config = dict(
    d_model=192,
    n_experts=16,
    experts_per_token=1,
    balance_loss=0.00157,
    init_std_router=0.0157,
    beta1=0.9,
    train_tokens=257200000,
    dataset='wikipedia_en',
)
Below are experts of layer 3 (counted from 0) of a mixture-of-experts language model. Rows are named down (a neuron's output weights, with its number) and show model dimensions 0-191. Each number is 128 + 32 x the weight over its row's rms, rounded and kept within 0 to 255. Numbers have three digits each.
Before each expert's rows: "comes before" lists some tokens at least twice as common just after its tokens as in all text. This comes from a sample of Wikipedia text that the model never trained on. Tokens count by the router's weight.

# expert 7
comes before: "of ", "was ", "'", "th ", "is ", "0"
down4:154101181118205098105114094096171119139116140071123134092138135081122116151075158156136085196104168172121146137123133125121188122121167090085168080131152105145160089082155194159108111147139169135096149174177130142151108093116151082123133134151129131151122139129132158079147145136093106200078089069044196138162181142167098115165129126144177078109139146155139147133078134137157104144123174125123130143145078095081135167143102099169134094114138104110123118145098189135098180114127208154106191158187130159086063163128125103163122146119131045183170084129142145124119125113143094116
down5:095144144087143126153066129132171131134143150059185131117097092154068095125128127115106108160091139155117139114102145112128152116168126099141095072127100159129123196161102132124143120153134171135117105149151135102102192173120078107147175094113164122080155168127163114135120090120140073172136133129168088153139113187117141123151134102079181130119106129164156129162104154120137116115147094124199153189108163128149133120166111082027108113082125099145128078117196162169121134130089069108107200172138116130086099128118155115090117062231070129177154135093144114102116148202202140100
down6:153115121116113108166125086143087083202111145139102096136135165071084165149101128199138088156151109068133166133122126175089106110122129122139033119101128145104142131123172104173097132129118125172054150126087121222113153156145143094090171118069089113158107162089131109101127115131151145076138159147128157132073115096142130147161114173134159125111134126130103196149175156088102117144129101125132111221125132145166156082114065139079069044172089157163123169151050129118115145113091061112121080131133089114157130090171100157101137115162100167152128143111084115116130106074132114142
down7:163162101216115083148144144170107130148150092154143131185096117100212137131070126136157112086156114180151151168121132139182164152119158084070093168094107100140146119135150100117083134144120101111149193075146119192130154136120079164160138160096103146126072155101153048138140163153103109137098102137144103145202089095180162124121147141153100126059098111122163099057100173176093128052127098109120127134116096160169133131113115101117093143145105150114157160080135118144103120074120154188152078185074126148115190129131124142146191125102196138159129112151086087163103111129124136138

# expert 8
comes before: "of ", "in ", "and ", "for ", "at ", "with "
down4:144066112098118119175091097154190123100153133095135111185164116132151172155206186094126137149179108106160121165162142187179170135119107148135146087183162072057093156122087172141146139102100115166119140090115070098137160120105182135121214097139070156114097153117104147081181142101168130124226094145077148122088176106127139153150103112111097099098097108102119178177096131154117114123128147128150102102163125168100155110115107137122098108101075102104088152188185109119153153137122139116131158160100150134144131070129123112194129150140112182076170139121112133166158146125129125205
down5:125126158133112174095088106130122153136169147115171141108140062136116106096103157162176052156125100114151172106067088170101150144150146087176088133124134094121134134116119160096117168117153117172151070055076203144129159123136136127173121121077100120160170138113128122117143140143125063119059170108125137142141158150113136138171184131087162164099101093151135196149183186136156136092127192105136101212132080118132146116113112142121139102159166148059131134144172127106134182068158113149132112174087083128104116092120103131078075126146141120148118144158147020133110114120176164193
down6:113086134112159145141108118090068113157084188168097146087139125143134121181124097143127095143096135132171123165126074176118113144094145117091103127162175095122113125124112150181123147073128082091129070173138149102170049120137163148146121105164128163138137144157144125112130106113104139141111068123077121108178194130159101093160078160181120150121098098094109119121064096173153203120095112179190142090061111127126124170098098102129065157074143139172134114148162140124136162108131118113182179080121135178112165118136116084126107097124149140098133099186026201060133138102162112110
down7:117166167093113127094134117109122140129113117038137112180175165126102129199106193145207074133148150103131111162098138086128131104157079102133099142109112146170120169131169128179134108118043123083082121101140176113098155138134138041196079125156092100170089094150117129108105095134168154132105116158087124110128104137100149124159172135143135166120122100173105174122138084142151110086130141151130122118125096113145162108165177099152147059084126131096210064150157122088121191130164122125131128119119127128084143072153071131150110102175159087122121093094082130199137069116174172094

# expert 0
comes before: "The ", "\n\n", "He ", "In ", "he ", "It "
down1:145145077126138054154126115122126145136096122104039211153207087130105105192132124106118164142162175103156165133097096158169181080129131120096168100174162124114152133124113145165164126154154215147123085132160131143179139110151155100139123105156125120117136105142158119185150113089086081150128150145156099101077164172103164115122126105087109155109091182163128144060153141116154104139113107151142113113187122134192116099101148125121112075115147167161177119179155126112171132164119116073165107138208145114124185146101131084058112172166198079157086095113078108121132140110141146110
down2:124140105129075140111092136165117107107127156126068080100145144160141137160143066096144118083136110104077130156116141131129164115164121110196142138043091071110118112101067117146175153160160144120080121093123167119160162184182167129114144137154099183145105111133068166102150061103150119207135116131164106129107112131113141130140130142107132117190121121179098169165090174131153147105133126127108183183139200161099096146099165022171138167180148155147141068177149114160169117158137148166164107093104108103139129089183181078101149165123138146118078145128124150106124128175085149074
down3:096113136156112147138189151127122104098138114106127078130104125112159149130172110137162041169142143175160124084188150094107117135084143136131066138060162161112153163169121121183160100175127113065073174096135178161145114147154114105114087112104105100106114131096145134118123172173173134035139094140099144150103138095139125151110134146157133144141098174092141089126075148135144081121150102148130116071190122102109170138174136112155234129145094085093080108112112104122117105172101157131093111142171109138098140172212141167050175071133092090148136135111097154107140098149154193125
down4:150090143076155143119126185124155111060080080134146136201193130132121128107144114099143107099123137132159112166126143101156076081099115142160137116162173095105194096088134136152156168157191055057133072171107125174104085111140117127119114158134119102077122136132135194113107143102119153147112118155132165068151142130110097139156149103109139135177127135144125110139159133153070107180126138124152189150151158134215127113138160137140139197170094114129095084156085159139151195103091100122143102055140129095157068118105119116143143127198232162098152114136095124137117109057105119104

# expert 15
comes before: ", ", ". ", "s ", "York", "'", "City"
down5:170122123090116162109110144156123123071154136103065142134130104157139132086143077184153176146158139211163111085166067130140148100120038110085134154088199153099064107147106142134126132130081126131092154106128129154128130057144154121133177131179130108137176126107140125120111169162114174068087127167115163120084137155167154089169160157111088103136156104100088167133096126104164101128134063092196156134119133113128082118138112092158174138134080150071145132106102082162116097122132127138154163097134054122103082126131132067123136157183129137095139116191112095059102105151197157074
down6:141159112124161086144120194164067133078126122123140123123203188114118116112106111129150123103091175133151152154132105125202206142127147108126141143151112138152128159146110108109121161141123048111120128115161122123062115161135104130146072163094149151214137121158117145095123060140103087198110073109138116126145177084083114102070094115085146111153070112112125145088094128161110129127150117146093139107177165093093120087189116150125114080150132174144102199076079127130081099168098156128182076160091102134092076121137104102133177166115124135149127186137127084181089116057135115175
down7:184106067144064148088109148126115122133171150102114132150073116147136121170124081122105171164116114152145184063123112142123117127187161107102114144177170069175211153165117128101093143147078066147206151156149118151133137092114086199136117146119117083104151102129149134141175085152113175100106145065068093128092100155105143110131147101067128099162114106184146119148171174116120102124171124154085145196108148159127110197131150113119066146137158152148151123102129161098173087160154118189154085067127169177174181136125164145100146121148099131162106164150146111093111136120154179130
down8:144163127121094108075174118183128142143153129124140122130119086124152165149173089113110149118113102132107119106165125136124139134081124157124092154118087124187134095140137195164139119218169144139122139088042114127139147160137154137145155102156186170129147112075088113159110120177143156148158151110130165146126177083185164193105171113126222135052122115117095129151057160080161119160127096096128073144157139144205084153142110154144162112125159125120148033163121099196114147138116102065131116156117076121126126113145157176113123108135087107128154148162139068100163208138106092110

# expert 11
comes before: "| ", "0 ", " ", "|", "1 ", "2 "
down4:121103081104167147104101156135033174120111066128154117088109165095141139171089095116101130197112159133141110115095153164120144114124124153138116119078124114174089127176127109152118152164150140181132154147126128085118146141166111109144148138152158091184101164159084153110147107133130155196123085090144155096183155107126176149172123087139205127103193134125141096128111051156188099118127159146136128084102128147209133143159142115144110167113164154103102143197174173120117153148077126123137144120137136129156204145161097139129167043117079176121125071115134060052133133120092073148
down5:133029151122125133150143141126139132093138085076144111128113131104163087144157129163105070080219126146130119164141114142125145112117041104146144143166166143131150157117125119154085111144053119168099116113069100084131153058103221113184134127180140161154166185151106159135194140151085117129109135122130120101133126093145167156075117149098125130160214102137140109115153102097124115158083119133124120137092074131147133144131159145121192176142157086132095100131123117070076063079143148164143173148145128043116164085178116139079105106145103090079081115135135162151136136134124083126
down6:077129069087144116170131172100099124122073109116176141145082099081126214158118087146116109123078105075165112087150133167110141089068102120136175120101104116093143127167118165070127133124094128141155126082075090108048078118133162135153128143123076132109135136049095142144098148104116111122169113161157131073120165104121137150173114134134132060122135150108061078202177171087129154147123156187113116129121150096154111119126119057119163186159079118114127111097184114095159142160130112090094153131141140149087154183058081115160144144112157144095111073147113088111155174082120158140
down7:095121095122144119106161192098206163125128146133110088145053142141163170113153185121109165121139133111147147121169095187179145079115141105097099119094115154220114136175126148178175110178124116143122175116131052098123138125148114157143158068140142095094106119106139166104164108140135138128077139178103135110125088148151099116175132137099148159140188177139099096089135127096167109110135125156093103090130130112092136125154154145125084109105143081197159105101203093104132144157152151037208149117087099198092148141144110101149150178118169160151143113132149140181059124068107151148

# expert 3
comes before: "==", "The ", "- ", "===", "\n", "== "
down17:112067102148128164096206184150129154104165086154157135126160131142108146083092060164158134154124128120119170136177180130150069143126115037117094148061109206128112095155138095126102126100141126134078143054079132092107155130123092124137157170122176117164135157092119119102161146192163100126125117150180109109121146079089136092093136118151114104153133167148127150078166093104150104142120055119085130122160072119144132114139099114172112125104177141169131187134158118112090081102124118107171120146132094176099187159144165096089086117159112083123065135180129136159150205200138136131
down18:121142155141089100118192065130150116161155141106101178068099181143172110175137118085114148136230059123117118122143150138149196109142124186094089126123090125119097139131186142129124127149087139166100134086193079131160161126183083119139119078192114095134124108126067127113128157140078158095137153157173080114115117085164153121127079176160139096112165169148085176114191116170161128155162115118149162125154165110168146099100092158125102049144095136174125107139152142161117085116141180160110185119157130178098177124182096120153138111120157152124137128143132127098121161172153112209
down19:143210100129103114122106166129102097135149166180171131144145144123083113155150097117155142136183154070137108187144155145139114128146201158143096137119134142156174192112135182114122149106125145201081148062116118120150121113147086105153147145177156149093145109163176113106200086162123141194090128143141174147110131132129110124123126148176120098147126084104099103102201165100188130141106151134136087089124134134147118126087139181130127120111125137140180167099137077150100069148161172062070134189166148201133141125145133168148145101123089177128105132091109106190023159158115094086
down20:153133139154071103153143091137116139165150162112129157130121081103144135146087125081125136090118111158080163081092093135067101140170113102142160183124153084100094189159155133132124142150142156082103123135148146153152118159145138155144075154150079120048149157144089048156130160082119055100154153150103123141071173119146153131118098159071127131098146079140061100078142203134106159128156104139146148144104105072214132152161115137142113108111145129168121116150136151153147109180118141055139086155119157181122110157066142129196151104142043047154110117129127131172079139137107085093

# expert 13
comes before: ".", "°", "\n", "N ", "- ", "″"
down4:123197113096197142055134131137111168143099112140099054185071148132138133118075070127084144133213131190142127167128090117150116176126125074142118146099121124071113124135115134107126163149132115162105159096123110108130087103094074220145167195139116127083060115134130175125139154100136147082158136087134170148123158133192093119071118122161161117112149133125118174149147166124071138135158161164083115191155114116127147077138110124118098098130087109119118167153084084098149112169114080144088127203118072136115167079110132102162159127104132143104185071167113131099171139094153137107
down5:150182133152156157192142105158171133150138150139076137143202112143171170112133145133149226109116092143099103136089162075094169169061121084064135136129141108063118118070092120079146097167187110160112091136127131145114108159171126109173156077109151115139214147107165151118114103176111142133158121130081131114082104112177139104116117154126063104153160131130110108134103121157089135160171094163135096117208184141123167109109129132123117170134121114177147141111123154159120158112106149133186149116157101114160194176165054099129072103116070079156154120153116152153123172114105127070
down6:130174167143126058093115177136158106192108096120133129160161153151114084106136115159129098150134117122096183127097098146107156108141089140121092114155120117140222078142098175132141148128107101132125101093146089126149178104116087110172130111164112124114175128198085074150117093104198165123180122116181117064095111128138107111054121151241105134093136166114148129138120123092136116132186076081133149088108141160083104162099135127121134093131125084097110073190166074153079152155119144130103125127108108137139167104076190152120150185144136144103167193109137129085141172174114167176
down7:124168199142107099111118118128114180149104097168136099183166102120170149098126131081127153132160083113151154138123143139144088124156172131164144055123114138165123173162180100155094141140169110112094140129171237160068098163086107156115108179167101192127135105118129136162145075106125164177179128167166095082074201152171148109149120115134152158167096159243162095169120133127129121113122097125141141191110106080148118108128108089106049131151126128146136139108130171147062087116165117089163121143119091161105101148118145119176133132121177101096160148128173174115098120130151174122

# expert 12
comes before: ", ", ". ", ".", "\" ", "-", "ed "
down1:118125128175081144088140140099107121112104136145096110190152062207141092155165112144109108122155160149058157130151181073088143142067122114089125114120127183167137098123109130149131174161172092122127092198101132132138101108123121138173102087220145115129119132109191123168081112137123133121082106100087128117115138090130165123109137104111094142215156146119122145160109130118117138050111092255145143061155110154113110140142169125121183113097169084124159127116147105140120100068117170150113151191126135122078117121135139097154098125092091122087128124133170090148069119096181097078
down2:181116104137178138101173114101174128183116114094125113123190136145169115175139147119168127175189138200132065108133143148147162199112152165139188102127096102116137184079157152137188158112074127176103086166155106147091143138154143137157141124192139096144126070128135153133106116157145196143164110143104136103116105162024138065144130197108121122173105157081180100103110121167118147154136179167142107123082136132143159110108133102125149135151161134119158121138088107188098135092075128131106130139061153059122153146176163069133098128114099138099117064132184149143150111090158119168
down3:152143150158154119194154146114103131068108143106165156158131067109153094157186167112115126115061141056190129104096105080104124110125180096156117171115130130101131124108065122156108116186099136081119098157187129095086181099113215209075150174111149171148102142183184059153129126174102131158154142131102096119102113161096115171157075117101130109164096142114113090133074146120146094123125139108141050132070102111152160101116116084165140128104150169133131157113130156186086090170095114182127142155102194160156119150105129126174124143151142123112137166140154167096147187141135137100
down4:118165126092156113093146112144118078146087138143101136109098137107127141091146189157113125119089085075150099152065100114094133155132102155111096100146094106108111110167120113169085180115083132115159104158131135137140151141152183153182112180145132158169114165119118105090168081115174082146080127149167078142140149141156092129121155148093130133105148100159126160132070132113137176114118165139100118116102086148051114063176158077086145138076132158106073226136088193181107103103143060162136123086118175095081122094132082119074099144157083117188148096141073111154137072120109169060

# expert 10
comes before: ": ", "by", "name", " ", "information", "): "
down4:144110190119139144141155163154165156134131076100117135146129159139157135149139069144055148133131113103138113187104173136132101177126148110110161151140114150133095130133106148132160171102170169111160120148195151086111150175153135135187083155147132102132111165180195103144090098164148102107129079104151089179151105146090150067097094191128138197155115172123138150137117091120121116095093154123151106123119121134163083110175148102122131226166115126076110119120104129183162147127127157084177167150140123178112113102113120159092143161126152204122090123143185111222021118168123070128
down5:142166133095100141116181169197120103125134137112129116149134118076160083122208223163173154155096070163086115085176097088127126120162128143151194130107104139158151147150142077143097133171136153098096131115163164110037117070111140142165093176134106087155126127109098141109115207109131111132132147092089107157125114123120188146158095076115179156140102174131166102141123171145093155115118162137085127105115144084138101132167082101121064106134141092124153118119141175143077111129096160072140085188156088127186115157127140098108142128179067172128148130156149121068174140089146183093
down6:145082078081083199118150163109122056108152152076100179125133136124106124118092168102156117133079122131111098102118134138083142154198130107162123136155115164122061112162102120141099116172113108173134106152141145130090141085123150113170132097044068094104091095105102096186166144140136178108164156128069072111144098174213172103127149123103164132126096110136136127153060155134139117084112103145135214141126169113094161131152160098146115168112153100124154131143112143132116147161153132139156132164150075146130168107108136120081124111209105113182169168203126155162110148075099063079
down7:145129176116161144120142058074120150115136134112128094134100130131099084085148080128122063143073123141075194080111142082133132161117144153105152138163164130145107125118091134100086111131155125123087115095122133074108142177077141157192135118120170111064119137079116125105174088147107135097077160103079129167201144141142189152174204148186122046100150134075150108132223107129127178137157109107167142153127175111172081180106075108085107120126127089104068101148109120104150150176160132137154127150133161141114125118110200106116131130108126136127104140121107206121172116172187144109

# expert 14
comes before: "the ", "to ", "a ", "in ", "by ", "that "
down5:084158161160171066105136076084169101069153106116111107156122160127142106120166115123130137131167137118158114166147121134119164084134166195113155112116106200121155135088081135142158111127086127140149120160065126136078097132194194143209143096046109073133130160173077114136134103077131116154120066121143141138152149091143097159038141101092107161109131107086128206129090128137121098125160154116141160123046164114112139154096093138146109146151112078133184065139063158110087140164198162143128116140115133093178137135133133116134098076143107155140151150162197139134080105106147112151
down6:114113116171175051149141147165143196107143160121087115186138154123137163184131108125081158137153126105147089160092172112120119068156066066112129096125115155116145135084121094135132159171077075144114120128154130069175161142190128142140159133114093181181141200084186160136090125072161078206102143154110152138131085145149152115169079151211153140139141151103096141122095088069083112149109138105163097131144114170176113098128142173114154123131112138148141076118147168113166148177165151120126163166153178122125101093190143138142141145084121122093087103145188103147107130094124181165
down7:124140127080156130071178098135127133144097196146066106149088111118110128110118119110154128160135114148103085138098106110091075107123147169105085155154128125139108152139112181154166111129134119164100152145069100110136177159133114127099195140157157098117133087150133135095096114139119120117092103138216148114183173130121212103153154152143053137177152131215172103152091117170126194113110146107155164148162167155096126072085151176152068093136209110158127119118105134105078025075130144109153146161145172112164139140082134078139184099137143136165108137139137111185132182143146154116
down8:095104118096110110046205125128078149195117132123141133085113125087191114096154110151125128125167112068087140105072084111112099124080136128076139148117190137154110181195095171125147116164202096114081131152160129087148115204116134158078110136119100120124126124133116097097150072165115121080115176128079112112144133161164043140123109161127124134109134168072121082103101161069154172121096180071162139113171167122162158107147101130100127105134075142103119112187139111124086139155153129166130144107147123129174105131175110127181107158103190165107116154154170077126115104160192171137

# expert 2
comes before: "| ", "- ", "\n", " ", "|---|---|---|---|---|---|", "|"
down4:126106103133070136187119132165088145192175148117087153122061162158117135138167142106152103154197149118140115146092147122109140108174103149115136165081139094178112139069183131159107177113172098152074151182129139151148093123131100108113055115198142134140134149189126143143161113100141108093096099094137126089175164044094168123171053150157161123136139153126129128164135086092144153077095176123150186078151155140067147058146126129107157119101109108135121094053143143061094131168174091148160148156086159132105076148177151119115100128174113087121072104149138135086136156119140130128
down5:159079134080194106153180122190094094105094128149073133099174113145150106128118118132106126122137093168163109130213151144167151072184122172098134082086124157056105184132130105145089087139201110134125099142110125136180108127149135130138113086147187144065074124149118113113108133130158110101082154045107170191090125144132129119103121141118170115107166193171091126140096212133150123133125105106102057093098118117127150161115119151125160117147127133150144117164167103170145186139101100088126127074080103087122129082093103111092168136155118112098122155140032149187104147153127126100
down6:113117131115151158066097066166125175081098175087078167165079105129102112147094087097105095141091127123128115122159078133115133069130176152198113165091201137113149123176125078059112125129122121184089168131139138163144143088102147066108111101173133105079159117107092142126113069121112093073086152135153126177107139186134092095134115092097165121101166112185147148116112120105108127131143103138127160169115172065132100108087139106156081163110148178069076072160119114103112115111088112121104144126122174107091172092166125109147171141158066213134124128168133117168178189123138115142
down7:173148142102108130121147104147157149092122173099166138100161175116096096139142109165157136145099099125132114116138176150144117105164133102134114077108121102234195102102135077184143136063094135059132109143060104123159179194116206175120155078130158078144080118212143105132091156060115110138087065154110142151096134094115094141146135141071120141131162151148069121142114135172130116127110169048176141082066119087146156155170081145110161123109074106075139137146106155177121104114136100118122157097166155148096153093113104091158132125103178127121148119143130104167150082168115105139

# expert 6
comes before: "| ", "(", "– ", "=", "', ", "de "
down14:150135188129105105110157155134144129116156092137108155134115162063113091132097100131108100138067147109147097125070103134144132113063157116172122151112150093104152060130132153115085111151124143118165130125177123178158053110168159132163112136077101122150166087075113130164065108116131053148148116175148093157154096126135136073141113108113076070113127121102093154120135104184030082066169169145155174126115172112160140084118178116101108108153110091192164081079195093124115097133156114167144134157111166084154156181138085104148170104133134133116141102096137093186113089070114153082
down15:097151147096137201102134096149185166088096117123140124157077180145163054106025188141107128105154169135159081122112114139139088182134166115090125117207181100132145123097106118100138124160093161143088165105156129172112125142107162178091143091099152169181111077157125143103172134141120139133071119124111169124098129135141099137123131145074117182143175128152133163128113114169101122115180085140152151135039124067140101101140083155141152086067136074141066158104077139137100120125191148144166106092095112176104095133193111172070089082137107157132151119130120125116133086114131151123
down16:146099102167172161108127127173077141132166171172169153185138110134092140120176112127103126162117189123108119137182116144114079126141124054093084099137121089053133087114162145163180061113124140141090201134121130069139103066129188074103132141134090086126150165108123147073093141113183131086133095116072150131139134126099120169149103092148159149108195117081079105174143154150134139130156136100147082097141089111179133061061167084160142158140129104123162127135125189123133120131098145107160111146177135141137181131183137099144132112119178066083090142115145114090167123100079074172
down17:150114113104101146170121130141159109139116141170131096155104109141115120080058148033138127131120102112113140091087092094165136145150129105145141114138168115167129146139137111125133073137167131091119128118122158139148060138091114167139118097123130171129090141142184160117157137114159121193117110107198109142090164115156145165147101100144192148125114138187118225091099033100171173060082129129111172152097176171116106110104095146168154093136157107098104046138173097160051096147130152104132134127097099160124099125157140121164127178118079067117150207116132062128143152100170187126